From a checkpoint of a small mixture-of-experts model trained on Wikipedia: 41.8M parameters, 192 tanh GELU neurons an expert.
Below are experts of layer 10 (counted from 0) of a mixture-of-experts language model. Rows are named router (the router's row for the expert), down (a neuron's output weights, with its number) and show model dimensions 256-383. Each number is 500 + 40 x the weight over its row's rms, rounded and kept within 0 to 999. Numbers have three digits each.
Before each expert's rows: "raises" lists some tokens whose logits its average output raises strongly, later layers aside. This comes from a sample of Wikipedia text that the model never trained on.

# expert 0
raises: " d", " co", " r", " elev"
router:471486513422469547531503544520456459479502517536510393463520492463500458538586544492532511499495468420489528531549464537492437489498480536555472545587509441558510512510485591500461464376527496547482488546564440468489514482485539546487518577495499534510563452535493445576517479521499515541513539506469537457472451521493496504528500453506438522511489476492556560559472480488486506483481
down0:416431511513523467480491480530544479468577495509505464450471531486503490532488447496485433539464524480528447492545497461550506513514537419460500551498494540483461477512478494483483491557403453466552461501492516546502529509467472562506515513503497565570445474505524515498583538492419509424504371472463405511477526467469547621462429490521527501486603502478517503505513463495493481490446
down1:545582503427550508453531501514476558461537512478538458474490450538459541528461430597499488493491532564463481492460465408467509495517515444495470521467535465435554537467480545476460451583541538466441499457460491520529578467578495528497516462464553511529443579551521507515530543480525444413492471439507458425534495468488452486467445530462455473465583476481544483526499496539475562513494
down2:495525531493491487496519477570480525465553465541421490496497471507509508575482559512480476515543486546520424503485461555562497483512418465499488468503535533413526503524575508463522483504496428466504394533576486495529515451511556507553474539519491486504446540530418532443494415507486570480452469456451495574463484480486462528501510468528516552589486546470481592435488423471560477476586
down3:512522499494490536508564475465531452511456465456534492524516530493511544546527489517476533623498542502500509508403575494477494541494532539509477516517518522506451544441466509513476587554480495485474439474468482520462496507509476535543489456528533572538551506528567534493535475541507506468510549571523427480592511492549533519553419453489531432509529511493522517430489546537459466453445
down4:526529521485459434503522521488446416508498511468507442487521507493618435489491512427495562521457523470468497530525479561507477514524446522449452526479532596539494534470560439439476516423506609502517488601501551571482561431472547539460478468485551528539429512519577530572465487491508472441526540528425503582478541437573530498468486506470533494535494493523460495528478514562442455500489
down5:496494515543501505486478515582437519517566532562507496506500478535491471441519486513520543559482497457521466481520517562457465502452537475583524535493477497592482489441498425521588517456528427532527416537534462480483516446522470532553517511553513496469421477558578473512506528483501524502618526589495519571527507469537463563498504488483492516518554499488423420469535575469477456494489
down6:481461496448525532528515564486506513473513543464505477470546477490503551543548459489445436554566510460501548597514486477504528497496508534454420438423490565470505548559499508481435460518505442542523478435461405429458468464479507420491463599444541525507506454415450530482491471479549442462498478494440523501508500501492533542551544498439504541466482532510478506459511513459518471578496
down7:495517493480485528465469534540482468528583521485523545537497550537470521512504506504488489429517474515530528442503466520458558505499495545454540543473567449475442506500479472449504535528533481538547553406513464520528516554494481490575493506559519532459542458514501460440489516528543498530447538496470440513511524478564538542498444450507404506483506498520345485503539520487510459475451
down8:541437511531544422485432440485502448534521530520479535515526518512516459556529447543414517568525537482466537430570518500552516567514465520529459521544506524553511491458507519499437486499514468489484471525492541504485497486544442522530528485527520508492420472506489537502528523514458513534499516484531500526509495494436506448509606550481577527458434465519496514524505488450485463444497
down9:541507534428466462447477465488435554478487561493460426502521561439450515512445468574536477458556476526541566574480544491544512537453430474549516531525489499467530476493457498481419520481515546486550550508534489528603496569511492540466463537467466444548509462478494484461500513511378421482505499492516472464523520522446467490540434533515518563517427487418464512513500539491537475504483
down10:527446488456499518503477517526466523486527419475523524524511462553434534480460452504471440532448576506464453523510462514522528521433503494470552480524481494502531538569449472466532483452503495566509474477583458528548525483559480456545478524465519571457503502481515507475475524498501491576438465486442506520519407492515564535482577478489484540486588473454510550517479520510488515597510
down11:506483491498474534569469546496428510416545477557524498463514581484515501492462522491456557495465455471562555497549456492512476478464519422417583463449521521507507569499520570454503505466513520502477494491511530516491458555543549505445460457480501498497539478515483517433560454521540505464558506510550439462540486430488498450476530549481471506499453487499495426526526460532526508460539
down12:481503483485531540500447492537546461456566494530511506536489425527528512533510508504480502480516560475498533510511543500441490521502481465556560531520487423520442543540476492515591500477563466509520487480516572494537459536518564533498538453513477590526513507463522565511529541474472453479459476512517479527427420537511517587529458502542451533487479574500482540538464510507465542513513
down13:601495560463498512415435522469512558460507454518516505538428527565525533513479472489545543521482450604568510517482516460534493548489507543432537503542464468549559420535495457475603519534496439514544516423503499488546457575573477549517533415500502376494501532544417518507565480498522527476524506512558426430534458472489528515491492447536540501514533514528448534557574526533450475534536
down14:484489564470454516509583554597495521518476478452568550461491531522513566519497530549512490453511489496538503457449481536524567541484460478486502472434470559485508506487450491478493489485545477487451544534554497436460536469463553531532583471473512542520551461517511546550524494471540487481541480499458458523495453516520484449501523530468408472496503500455486484498556538505424471542487
down15:482538542525512541503453488495491481504512472509565452532461493481482519475432469487480515522576473496419506457480471485579517478524428572499468513526435492520491474498483521479471475499474521474515463529490499518525501541473475482478520470424507501523481534495558581489476511625491538540472476524492546493481500491491472454452531511470466494535483431494482425492521482543555430555513
down16:425525466519521506504547547458543545531491494496487491406571478483541522480524453427554539534536507499524574513529521484428431434547506522465515515492517556477523506477517503457535456450488556496544475392503466523498414554473561495474576459470437534512611503517505570483539487498454568418508473518525532492461469486494485542527522479508553464555439476493508510494517501519443477565552
down17:494570533435573484486533508512513475607566478502521444534475519505518560505593475432448445514535509509472488487485521501495512445508472537491437381557432512451549530550468459506532503416482484515523555520530491435444547491545502500549446558447459549493513494540508524584452534521613509523502451505481496508497452523450499525470552470407514432474493459529553530534492591490491491541467
down18:445480450495411540397521509523483532545530515525566554541546482510576506457483441518584490465492517468485462492545469508544604511495494490448428479470530448471506430460476476547537546486479494557431503502464488639504486528446440464483498526535584491472507497473482532525465412490489431514510526481530520562507498501439497510541497543509469483441525532489451481514453515507435595546509
down19:486455523582488523475455454528495490519415459503547587523490520514439517509548498528523550529481543471544501509486561528526443524494469525487532461507495492508545502458521567521516550534502559512533577508487494517463536538534430512472439538542494489538474501478380504452503461536504583420496481477459462420553540477542473528577502481580499533535437487505445476407481474478508504561471
down20:498481431516550415479447545490463526488450493464508474516490438472522515464565446506552529492456506517552481501462470534477497440464533493388439493482560533502559509446534521539437547501461493464423460573529463544486513514455475541509601489488508543441481526477480504513494486565515506513424522510495425459567532552497410519522465547523541532569477454487515539527382524464549517426468
down21:500515463476500470501525470516373503485424492515510494493452498449491466507527440513529496475443505539522444407549512485533470481497490489498501469507540513582490461562504464439462460490502480545426484522486423542495494496435526522497542572507434545494412464477509517513539422519479496549482440511482569510411482455472469478460506454458487525489541512467458467500455470543479511454496
down22:551498541563500538446545531526496434486424541521492499474456543495491492495472584591419466494512484512505478486473487534544522487548521469514465518520529544486477478524526392459490452536533505466502506451490537469536520544475465487485504454489467468477506454531497448467553484490488470505457456444454470521462465519503484486529551521488489459439480496567509474498452462518515450481416
down23:551516490521464470398494451504471510496484528493459459523526505504497535546489512511467540539417426550529465443436461532453447424447526465545489525477513508571455516472443499551504508503546523453537549507473558428520472486555440538566453512484477472552462488518471505485531522453498508443475448558518493481528535461509554630510498531445526490491563484494465469445501463511515505420607
down24:522538547518503504483493450539471480415560469502499480520544556537433519485550528398464495449501448543517537473505497458513524446475502419495524516502499536570497442548516590497521523496550512450522449495514467509500486487527476498497445486514538486497529462475516471588492575460570523482491513550492437578437532491460522413583538506451549483403448430459471489478521438533474525523442
down25:560489476503525550559476555467481507531405595474529415500440458590490479507469476518470456508509513474562519535494485498458523453505489416510509505513504496520458560486432485495498483446515437556473509459402502586465482484433480547445543462569519517556488619504455504494530484461542390477530441536462480437544509529478503464453482479511509417471491469465454524567537508501570519412512
down26:561467452578543428517540558486462500496480482555463511532536491540499492524518495472523536501555485481475478508446493514536520471528525522527381504536528504505466496573482527509520477505541477512498475505555522428484513523479488565582435455545466499455500534429475484473462482565461485511543518438566526547486534450440478498498527549471465548522549489533509449497526472509532442451474
down27:525500505522493455577496418518504487484464535526512456516589461568522485470510512455560510480493504441519465507503498489504518454488442488522487484524471464466527511545413456461570508443460497519503568444530472506465519508490491541518514466486515455490482518475453546602474475566494526493499500461504478502555522537474485483540526443479489595511492458486457548482535484467499449494552
down28:516488533545504453442532481464457555538513488526476496565518553527533537513509559480469503563577471526451490473470435476513554517525506482489507380478485508411478457480477509586534443533486534536518568522481521529488522414519472534503468520485520460535520355540515506555493596471489453440474541494490458539535527443465529510544477550497478508523538500462540484452530490567532469478497
down29:515512483497520504484520452393496489488460522455352534526509474503493476493422502521537480456544542453510577523529541472478463539515517423546482481463523515475486532552520528485433514525470526507519518551476502551556508495507532495502530491514486486480433637515475442461526490497500513460486545560505475521468528461414503434468506489484533475480487511401470450502562507556522510486463
down30:433464514450548477502551417594484582561473567502525495434531458474473520505515532480518566593530492511516501532547577491491476412572456585469456483529480523512502513462475540423500481518540484509536489531579475418429487529488459508558536531555570538474544456529499491485487502531540513545459501469406563485426529472519468476560468464552510499515516511524561528501524475448463486490543
down31:539499568454481485527441471499441546504529494493465569481561481463484442553471456471536471510534462484518493527489534559475529522562490493420543474451546520538544628480601550506486493583499562463471478556534482505472482526587512462487523472451475474491610561502483493513416507573496471540582494456468564474497535479571461455523513438552459547562480525518483504490493528465504569495476
down32:516488521485506467503511437497452548467532486431486440481447558477545525488556561465463556553484496528501489542455430541513406482449535482516540485449511424530469436554446538483540528558453491442450494515486524485534430530528497464486475494541455552498570542476514450566491521501469436507527464564545451486502553547480451512487532513506458489505444518483528557544562490494451544521497
down33:502518483555460545450581508505489412585506559550589468479503506516498473428542452510594494499468468474487458492537531499529523496461506496546516465500503587507534455459493448489474464543409533529482586460503564457524505508506466535535604545520533536564503449531485545480542528448565457510492540488480452467545487544543520476532526480471485474525527564490566446379505613484479510514514
down34:480517539469498538536550471528559466531410505552451525490485548501485460506554514519517505573481434429487516480458505499499464522530494495510535431485509473457551476496470500510561495529544491556535475478520475555502517517511479565527522498519523548554454501555474516511423467426500444533521551575487453508472513516503558480495526433479545489485500470530486530502535622485530444484487
down35:598513503446453567469484534488553523491589513486449414479493482541496552557525539519529549579436510457462451537515482405481476406474434492460578494504531562453401550448523521501504516502466527468494523430503503520484465460490536538440460466472525483490531507514561486579415515518487492523426515493462477554588527501510456553528483544544502452498507524523467524443459556422511525527484
down36:444492499518486520568494475467474535486553528507574500449540493482561517461546477432444432489454509486501445494453537501528504495518480466461503468512503484448466487572560378488562463496565518488605457541471508495517511470477509529515508503496513484539471514511514480525501514527473474493541461491408491501488482494510448458559451546523477486542526464518468529503554507561472523484457
down37:483486492604530507516505523468468552494553446508455549545416475454574522536418508553482517471565508510493463469489507540518478544468503590413533509506437509456509503499493589492548569467421449544493531449533511520509494543483507577530555504447469549463516544492549546519494479452566514513520480466443509473467511492546490507532535507501534438557476420557476473480523491505534486522543
down38:502533518509553495516491467466533393525449483501518569510460493530479499490531561540529537520494478492562449510544536494518501499536479505438452518499511523535516549450428443500531471557474543480493563475437515508497475421427526516424520505519447516471564470428496521431555505482487467507576482451579509475474511515449521581526515521458468514490511520545551486376561486450469454526532
down39:500482496484503471512467506475462483454527566508486534544441473476519533385563488506458496495613450520447559525515424529574505485526501520527538524483478524405503508479510435503509461489512516487537473432461462436517458493461453520559484502355477528481438455473496485484459489497490467550474515481611480497495477455523459507508466501490485512468402506555488507502558514502510517496493
down40:463479479562556485514531499507521556608468527478488515519528561536431556500500456527486502492451459522499532487499464452409505477488486501448554417559448500504564483493463511513477485529541482487509457451533513517523489533451482450403484499431547470471442542531550473470503541501489415527515460486483467503532535551438560416510534459530505490575494427486483511508579447499558517470537
down41:538482447463564557507480486610518486546587547469470434571496528510546510453499451550452491492449486498592460504448501501518484482480495471497508553466504513536510510475502516520530578489439501555435552469452478461486496490442505487531558488454516460507459486522438469480521491502421582561570572528506481446473503498555515512531507523500509459474545478512540439477518520551479520498477
down42:447482488567522486489471496408451531520428399429436586484475460524501431495477443489452552510462537501476492557482500450474481508497473475534395535486482531481530431430488480518444489433532540458585545475504464507579512367514486488511500478463509557474518518508545516518466568565488537506486488508487550488477528522462488539538437426512480516521522489511505478518522454499489546501530
down43:553493496485526487465484503557435476512412470537469462509492524517439481566538456486569569436520498518557534526499483441552534522547490458518528543485574513556457447520548494490546498491491570546528471474440478532457507543522441607466462578503541507523544506515523449553547475590550441599480494482476442512509549517490497508478483523584475487493568463485517545518497545491533554436527
down44:600466486426471483454501475506441488445435526523520512550537536432607509487558486513522531520559496539434517487570456441451448545463448485486511467508536484503512497571525486484487557509511519506477503486531485496459534493490503522498523465604531394519562557500460464469431473468516483542476519477396500481519427465488486546540514519459520469478508472509494473488530499488471451516557
down45:561399414540499582519539480524523542477478486504513398503586543500471587541515493551509435452493488463517549533474506560472439451468475453489482478487511456553495576560509487529505547411507487492528497477548437470566521507505533582506494495459448467564582522519456522508499476493481484536510516528470448568496518544499425538525469544453430462489454468399512548438548442501462508504582
down46:466490508565466507498451469462590503499504515486498512491489518502456565537495517519512507584530580541519529469530461492460489531512512484482531466515509457474493541479596467560538460553523542497497527596405471536511451559447547393565542465505485481452517485500515413521519531482515504483478527543472488479625555448489439554518518491508551492495526468475537549535439534554501485572532
down47:562515412514444540532549475499488568463541427513554522490492516492511509421472507478516495437439428476456504480498534525497479536426494424487482567518560474517492462468534493524495461480517447489474455532521491517475470516436507550520523461479539516465519530605599548549538515502471492554507520462502496581508468557488548457433533508541528487495495531478408504454530584417432486473494
down48:424498472504482435501460484517464525609497504477563472519495562514590505505515539527529525442566502538476534517445550503494498468453485505498487560489526558517508514475560567522467442490504462459495572586481538559542453477568507469523507570500498427457542557400544485503403502510548512485467477518542507490490512563519449419477517586464490506405508473492538469527554578493518498441481
down49:450527485559547495470548484510521588456436532517536470555482419440495575545574515452524504470511450503524463524501455460468521488507506553583495459497520407454487496491539584514579515567534509549462460515457522508411477536469433511417522511547484477460553494534491505503571446488454476528448527473456478493532513481518492501564559541558546508490509527462527501540479541572518451479549
down50:490526477505535520472475444527493543435499487484465492530432550518496478541494575506533490569493497537588492462481511510495522596481522376488531481514494502510430495528553484554548567527495488513515476430545476495499544503461486494491464519471389460474458577459564483496482510524552526427456493483575482452534553481479420478474464550533503498514473545510579470543441617538467496495424
down51:518481466473516589484447521506537523524519545550521490520535500507521538528443521575489486506483432524541432483479533517540517468473608447516486539557487560481512548532507518612524502554543515472591551442470551542574476536589471510500485504566474443487502443500527481522487584525553407515505489490491477549516521461539496498480500462522507541558478593483516451521505535491584500530452
down52:479495520507462525518496498458503502457522493412513502496470499494432436529519456530444491456502584565484542603401476480493461510517522496517563482496517547442462606514518469566470527547493428514467560518434549425500537455425540517432466498477524536453398588466494485507472595512537450517552551495473455500422491482499510506447525560517598483522513473534523544501501495556473579467551
down53:483525465520536502569496528593540505504580527522494497434504541468526496509496546520403503461472523525488498418509525568487585483534510497472454476500498505483531501470474483534437492460526483463473549435463467503466449542485518504434518473514432555478473501491537483505474531421561447503532454502453435564509498513536538455502498507517511469512515503523514472488488565485484535511542
down54:493472407504477515526491492491513455531522531522481530517538534536479564451495540590505575567509495530532503454512519486498508496488481496464437577469550471505442494458487557494447433497490423517508434561548553416535498545493501422474515475514539473576494518539489520521478459480517436506480478553481516499476511485584516485500517440541556527430466608596470460458499488499504479480448
down55:496548514466464495464459590552496500572453438539461509475554508433511457472478527425455519483475518563545456410504493572438475500492496512477523561457503471511534489504513460506511494553549526497607531512486495507527546489507460546464481592471478509482469428587545590503468529497532497515475486446509502461453517468564566537559490544537519579581466474502519587506469492514545499501498
down56:532486496480497438564541517531539566554444489466503470476426449521546494495423506512580527473539557519517439506483464473515430542539510442495486527455511563481460552483472440529492550491429503586514433473445473501484463547501501468482445532556583437478523597514477439541554453501493531487530472520535501516512518500477442531537498521536521455489531454570493528516508486464523488534506
down57:541464499555542488494571425546525503501530464537560435463523397452483514505547556510523519500417504509476533449567504559501525499514464486525479514538571502451485497547452516521400473497492493500552436495519500559463407549517442493512542507483535584426551448478515466464486540491462537447484526443508530547492478495497504594526554487467460500514513535517369473500459543548491510467498
down58:487511583511489441566536422520502538524430604459457516504513442485457508589473474535505517533516417463488483483570479503458585538517463491515486564498488489515511456526458506507528462464521505469527499521448475539554500474492438463531471471516508545521465546538511473470423461487474452484442511543485583500476518477457429473519526479618550578448527516455523471484567434479508459552513
down59:526533465541496434501550489570502526495543492537495508509483503547428561509475506523484558505438477481511537504467529435481545452516469469536459469503504484595558595462487522491484489512519468486515436470467523454561500516394559496451508475460576473553452440509443422436578423491497545529459484490480478438507481498464462507477468455470464434534467449493440485473513449481432497479530
down60:547449546499556530521513482532484456504533544526538479509532542480561470468503542565566497468567535446464449441436472509485490437574507500506417469506503559500508493528526473551494532555433520509517548497437537495532469445507569547461508440502501541459514452559529509472508462476548482502468486492491440519497442504558524513560465487520505516420466538483433439467563534501468557544514
down61:489476463474486489518497485478443563444539494589517494499466454527536507486533481578515538543499506536443509508565497482522476540484494472475441498591454515487547523617550451439562469424461518455504422528513490451551543432548481497471538501485505468541454445447512514521533560486543496492506547617511538568477527460575494475524461511487464558476574493494529479542449462492504491534497
down62:520462515481477485423470533502416453518512522441394533513481464540540462473541530527501437442440489507559487504456505471479521533513490456519474453582483569510580541429537421433499474443482495481496499511512494423501485493502474539538393496517477547534524488513522536520515571467429494584487431455435503455507467534487416564513515510448470423524520542513443498521487567484475464555519
down63:471482526542459498501468429516411500534465465520472574551511535555507458431496484501517435421506543443453582508569476436509538506474512457579512452515500492468501519470497468527483496505526517513474525483506546483460462491528517541491475482459512524529496462558502415570526564443579439494473513512538542541395511473486498514477456426516501506480583465524460472499525462500504498550522
down64:504421481620462488458536482510528468495519469493520485512505518492558500556513495426518519474465476478554468502511446540498458490561504532501523443534571520556478501514540545525470528548482467467486433482560536448433529506501480419571518488576475518426469542525555487440453499517536498583457554460509562517540489540515502589486416511500515533551473488476453527470495521498433498574520
down65:520505506473475548481463492561499468452525512400532466452485493510470496542535481455483493483461573514478440432493466579513488537559539514449517524429543444464550473501510509507533431472514557507507461544456490487502499529470426495486445422520448522476512492518488496488471508495550492511509522530518531498553463466509496466486491488471449458475487467474514509434463475588471531420445
down66:538421437517421470509519493542451423508472439546559431517534504530490540484452505549499475510468488480523425524494495577491393555499487428457445501515474516567491556502589496564498476486413507531482454510490466503483461538493501473526467482462555683547453501468472549528461433462474540467484484473500492547545455553556453502517485518545497611532530463462460492407522550520499492486523
down67:499521547453486466471504515520479511485496478562467555487527481543551486500506460424485452450499496558487509528555483463500574527494482516531436501521490533535456493484461511519526575503547498528497492523527588475515539547530463485444457509458487482487446477423478532503493490518438589546498500454527539443514487488546448483486530545505469553449495547538511521582481514494621449478516
down68:484498597474362500560521528507455473503583440514463423505559535538541509458439563475541555561474461502521529449478487473490494464563516541516517443417492503500487386482477527541523533542577538460516521531535559471496527457550556529503562451417481450439552469470453538535469530450549505500499518495536440493525514486473517482532521471478472462456462528510517439548560634568533457474491
down69:502532537501516478460554483522483455430453532484447547493495442546550555515486506534494506515540499492587528497468429556505563544565531449465507511490509508429486555576490582507570529576563514526556504455600500506532498533571505480478501465526397437521525533496578642550529476542455501474474501528536537470520517472475516526497472496528515505492479489459547473552476431546477515420497
down70:511452529492485568543493496475447531478457531526474506504533412461432522515485525483492454486461471524503520462514556465437554507518468495564452496477509421499548550517535433486446545528501518487507508459501478532472542459509448484529500527480493509552447446569471467444490497509469435549483428479525565537456435465509552429504462499541493475401495525470534486474515535555461523469467
down71:502553475543515503522475503454545514495518506562450478507479467466467533542559549478539461492494457582466496598537466385445487473510471505527456444466452484507451494442555539503518490496494512535515466498469501483497485463499538470531527450538505478524507447481531535433471474466492470509465458515471482562536539500472456587496539475548481481475385477517553581424535523536402463530485
down72:554453540536457470508471539532493523508440502397502471493577484542420573477500511509505517486510464472404512520460524531484513559474511502474555591483535498519474541502559509438476488543505472417501485452459486551390584514461453532505529521469471496526533449381556451536475460509450471538520553530477475469482503485469447507494470453488518530491521457491544509515492488462570498491542
down73:505525487553555520539539540461570450475487498425521515435523506546506473457489477539444508621443598482524509521490456612467438595469500497489571537452502542537542456484586565503540485573508522521469474548475460431477433488562493511465505511453451508498443473423482511595540460521441537489546519485454520501546423482474515499461454501474589418542425455486459490553477466505478570481535
down74:456485559493577521483461493479513418481427523453505504495535521552450526500490475571522528527448520513552506524514452465555474438533481554482503561457516489484505556424520479513443496513469530583421453513517495480579554549548461513481444497531524482529411483522498457502519502450490541557485539453511447472488535431522508462526531519502454518516519495481501477461457459544539522496536
down75:515548495511509509481510522446550485505493457487504524492503459545461510494525558484481576497504534522512521404479484449461538482457439541563497459496487456514495466489548499477506527462463513495481545432473510498506467439435526525517509497468591567540488456536484491460517467483495498463540477454543515484457434463482537529536528480478489490524421459449516467476498433539554527408521
down76:548546493513494480506484549492448516556442471527474523596448525503453450456546535525524533445559548550553519459515474490522518516584539521439549441441477430507520409405554506414514502476477437444453531475568519496456527504474487504516499448497558497513541561513565502539503482490492502473489471540489541460453513558493504558517494534444511483507493514518485505510471525525517485497454
down77:521529510516528528419538531485468533507494523466533595490512565486477474507505479463405494521573501488509577554461532493538526496510386469486506528438532531432469397470531492512433463485557531539539496558443506506456480511522484544519430456517499456544501550550460483434447464527447486496543522511472483528568466553519529517495544488463498394446549471480462483570468535482504529477431
down78:478451528458502564486495529401579538433544548488525545481465399488463477535466544550456532568495477403475473517476471422515536537592549539487565511551523481518551454495546518488514525485525430556452456519547540469550462487443510519468551537493471530458526492461373479553538487459561474477510487474488520505572478549430436509489494520504506483508515435526497459469525467422481485498522
down79:456502486505516533511587507531480482558510560465468431493487452438492484448533414464507568526505510495485415528526485563476563468489510477540437511465529490529445513465429378541546466598487523505483512543490467510506509530505508489617523426529476425430415517494530476549551496491469436482541450396454525464491540575443509467536539529511479488448472460463517534514549473472512440469563
down80:427519535468463453510467553530431505516501495476463575410432496433506502528454470497459448497509476465527596540518582524466516448456503451496493517457492493504540467524523471440502557523512509413438467470529535496452460498491490445544535528535456478476597469531476464502497544478470459478463492424585400513479484462533552520511493546527462542548549500561469523562537470485469564517465
down81:441537538501463475508533518530412456457445455479476568536553447602489440467517509517607427541463496481515492527483538506481490570544484516510441421495490471539549523503510543530433525485423494450493416436437479494466547520508451507517460496456470419495469504471497514467478467550531484552536473543508513522510525519566470517449540532562465555528496520560512535507522490467519452453500
down82:537447527449476495461561420574485477500374519456420481519552533496551511499491569522483538513480454449534496555544424550533504523490474445476559506443507420461474452490539468451520535500411507571507452441515404517459507551448557511510496508540481446536487427538497485484517506517422571494528443472521556484494514507480490578514565491495503439463497531495571516368449447501505457463439
down83:520442532478509431544425479489493501497521503455466519485562518421477516517537490470577539545521470504542451487442517546461467393548550455527460498517548390465485553475459477524486485456538516458476507525480520516518514548528528458513469546494507454469529540504533480526591456504525549482506482567537500534512516523492530478565536449512466524533542546471507419565503531526524496507409
down84:544549539538543507496540518494518466509453516528547574493430535499460451499528414484520521475469474474484422435516510484468500490492555513468462498545454567551521460506453542460493497464550464550520509431539486553475493479488553509523525493520448519490540513510461488419475456416496470521506530509500512400517489492554577430563561427497476516505429522555521509396454401505554507422508
down85:512496542487471504509507474569540533499551511538608472540505471501475504533473543506606484447465485509413516490495453502547504496494531455449543514521557498488528539463457453490512494517426554474501522494523516553513490467487461521537454464567472430516509514466529534566541478475462534372416508566552491472517485514584472525564510468468487432554471502486461481452469503512508526498476
down86:474521501516522556491568586549470526563494463536540457556501510437487575489516602475478509466537517549488513470447479485506565535474560478542498510457558514463496519486494441528467450527474445511493510503516540508456467520554558522509503483468441541480487505518539504486528570461523478481498482580462486499518495522496525436577506458519529486453496555478437539441455557514520513465584
down87:452471521594575508489478409509559502457536520521535501505510495581536451536525497466536494520574460455526558534536485538496482465470449558442518518506446556520553511511495473509493494539500483488513521463553341403480493474551484443527493503478539500574561531476482496530501477479421499484433443516506500531503521534560447531534431480484522530482501553443504548492483569493503505521470
down88:514437432503541506474513514511492513480459503515523484468492485526521484554495590509520503486499566547484533547513495521482511463521503634501521518514505448414463559576489499526504512479560490510497533451510480476478511555462489523468493556545461550595540466451487593503429473464512496431447559515502438421489541490520468527519505463506530513468496578512471513547411563471420419505527
down89:569455485519439530496546547469492566437541586532472497530528510448505497461488467592458486558516565477539449554543494446511491505466497478468512532414445446470583556478547434542487465540438454498428557488445561472514516448512561497486527484556433459479485546477451520560559475547576439466503479510535607552579473500509536581504501462519478543535457487505511484461513454453532512530525
down90:481506555455459539522559511537474477460561507500548519504542469528634539475484487453448485430595508551538475478495484501450432508459481413554451440490427519507524514532527451511436492533514523565439507506525447472520548461492551522469515476570491463474490491420481546497544509481604475556532515462472484518474482531440497487422586533510539532494503487494521439433518549472561461479529
down91:479490540462507463512476434498501535546444492530542513444563490517375460498519516493524458502443568542563468435526514461549506441508490499473471448507421487514486474484460507514458502544476640472418465525515494521521454538537491464566539457456539497513515468499467499486485505460551491414497458538533519464521478480492509565533540549521456472495527447509519527467450455476541509529519
down92:451485514490525561444465500553499491450485485555488542476488480508468427511584428473503479504498545483525445540472531531502481527537502466510492490533489515546495506463427513464466537478492473499563532496504443472573516503569508621485546530602505498455516505542559508480469503510509460543455560459449488469448485476528471528487504540481492542514484517457469514492500451470504425428564
down93:451481505534459534553499527544516543550542461537501545496497483509560450518483539520476500471519507480476475478503557509527598489563508533553468504517558496461536527515471557487574527511520490472502571509513562510486412530490473555487524470439501516554485560524582483487505504526495504477483527516501489504436549525516575427508498488482503495449438479493511468463485462515464564539491
down94:488492490516473456506488473460489639522512547554496542540476508545484475515476539556536500428484502489451485455483481521515490588485552476505478406430452478517543474464452512536530505471566505476421497440536516465492538502415508539456548527533573506495483470505407505463495513460437486476530549490501484518466477522491511473496478541484508485531504412515571478501501478488525468503458
down95:492419530528519490525450483468516490486486530493444514542565499468446511456528535549478478487513512528435508488469597510513435558508503541508519489476433503442475493522453486470470485495480552505465534508560520544526538518521450429506519528553478489516441531479425491479512465446503539514489508458556539473462644542506520531595499481506489460524445535492502476455501455459462497491521
down96:523477515510463524456512465520502494564496514515530515489508489515437543528534468588514404478487522445471560495460449538467483509465568501556529544458570534488555485543495567545470547442420501464464555486564574412523495465489595509518439475497501520466483412475490497462488514520468465512531521550489481511431551436542461428535472520513500539537522525481478459478514539562567516517430
down97:545585477505514523500530511494463441603465482488570505625557524431480527491457526524565477522489506520489513491505529505516454477525509510459492527520465438486450563510551454542561477496378609505435454466438560530573522520514521515452501522474501468435466498580440547462522453524479475527509530606485499515476550482523554444525538483485518570473522437524537529470534489443563508516382
down98:518493464568516489523428523368498487553482502458498512468538514484513496514564544508492520551549520492551518570451496514494460508508516493453521557489555481469537488531469527515534560479438491464507507530542470471493515475543550355533555458508497423488510507510466488482477513557532519428503456476476530531412422453536434472439478461495519546486464485469587498521538536502509549487500
down99:504518538485484491430500519521521506463447475504552499511483484451479493477496500410443478525498472529498478433488471514416452578521509442486502465521463530468580449523553525453444512536520496505552481512481552526447526477470523536543535525505567521468471457497490488438449431453449504479557503443540480520485575466491496517486528487523454554518501539567486520464447465561513516484457
down100:488480489509490529401467565498472450558581526476502444514480452528560509426522434514443532426474504476504538513517553456433470515512464487500478622505511461535566465431400507520493446446463493485506522472507469462504582508485496537469451469511410487551501485494490547500470454551537456492487502541481489610421524548462492529519562443514532495549513483508521513514483461474550519406480
down101:496416475442449472454561421553533489534506537479425466533513481527626445552498500443469459460606516482542560427442489467490552462510483487419508496453531480525480463497508467434525443528489414499530504533502508505494545563523467518465523492531494455562514486465473429461468576511536542433504500489499607481527533570482533542453478464525504494553560473489520536499537461501477475589502
down102:506419498515507506451467434443465416438570522414433562511569486511512508521516521531545537416497548449549541518465496513460560505521470508507451508515500465517522576485525466554542494461520511538532482471517515560428497461539558452525512516469486478462455529483528482494562502530505468476452502538522458522430510467436570511432532549479515521527350511514503536483491492497462498534548
down103:495581503501519509583500498485448422520470487478516447470403450527416495446459538472481503510510542482497510525454435415468564496454546440487524509549532526460517539526519497473494538522453491557530480454481597540491539535486516595515428472492502504455510541516521520527552507484574487472506461578514509523484486506511456463414529515529475506453528493486468492496434569463530535495502
down104:488540453545486591432557504478507466495501551469528543475471483539578506523483452472458524509551563489474452500547501447531524505421503438518536447432474559610432515543496552465466508511458470500498558536472569522521489529510443526549511448466513530473504534531503476418523461496557488543563482505498505481503574525521517483548525494471480534526543433483474548459461495477505544498504
down105:507506431518499556523539556461441511528508470579463535455497488559479488542508485453501506524530567495527526414530541446515621500620437480474498529498547508414524519522499469517477585541541542527512544491510470528437460451527473554480517571491541522599510506575588538430529497466499494560544465540472559565480472473558482450510493542521524496492526436478400511492538465440451512488466
down106:468536514492463417508497567511530539533536530504466473516515482430550462527459477474494436507495504538387496523543551533480482443462419457470512563480520481509440553535536495535481516501444504539554447417550541501530504432522496473529497531541565440488479541475510440468474461627568483541539558543468576400462529541413563538436462546454469547518478493499474483562513495495514507441471
down107:495428513549499548530466524500548498478562477466508553537528552515426566452459442509506546530520585477494529441465487535437549517501490523546459487490520426471472536554433547557542635474496530486472551525522495499497521448478469483486564530452467515512528466579485567527492449538540493468519536489439475541540488453486463486521557435549499428502578500557462514525539506490527433477508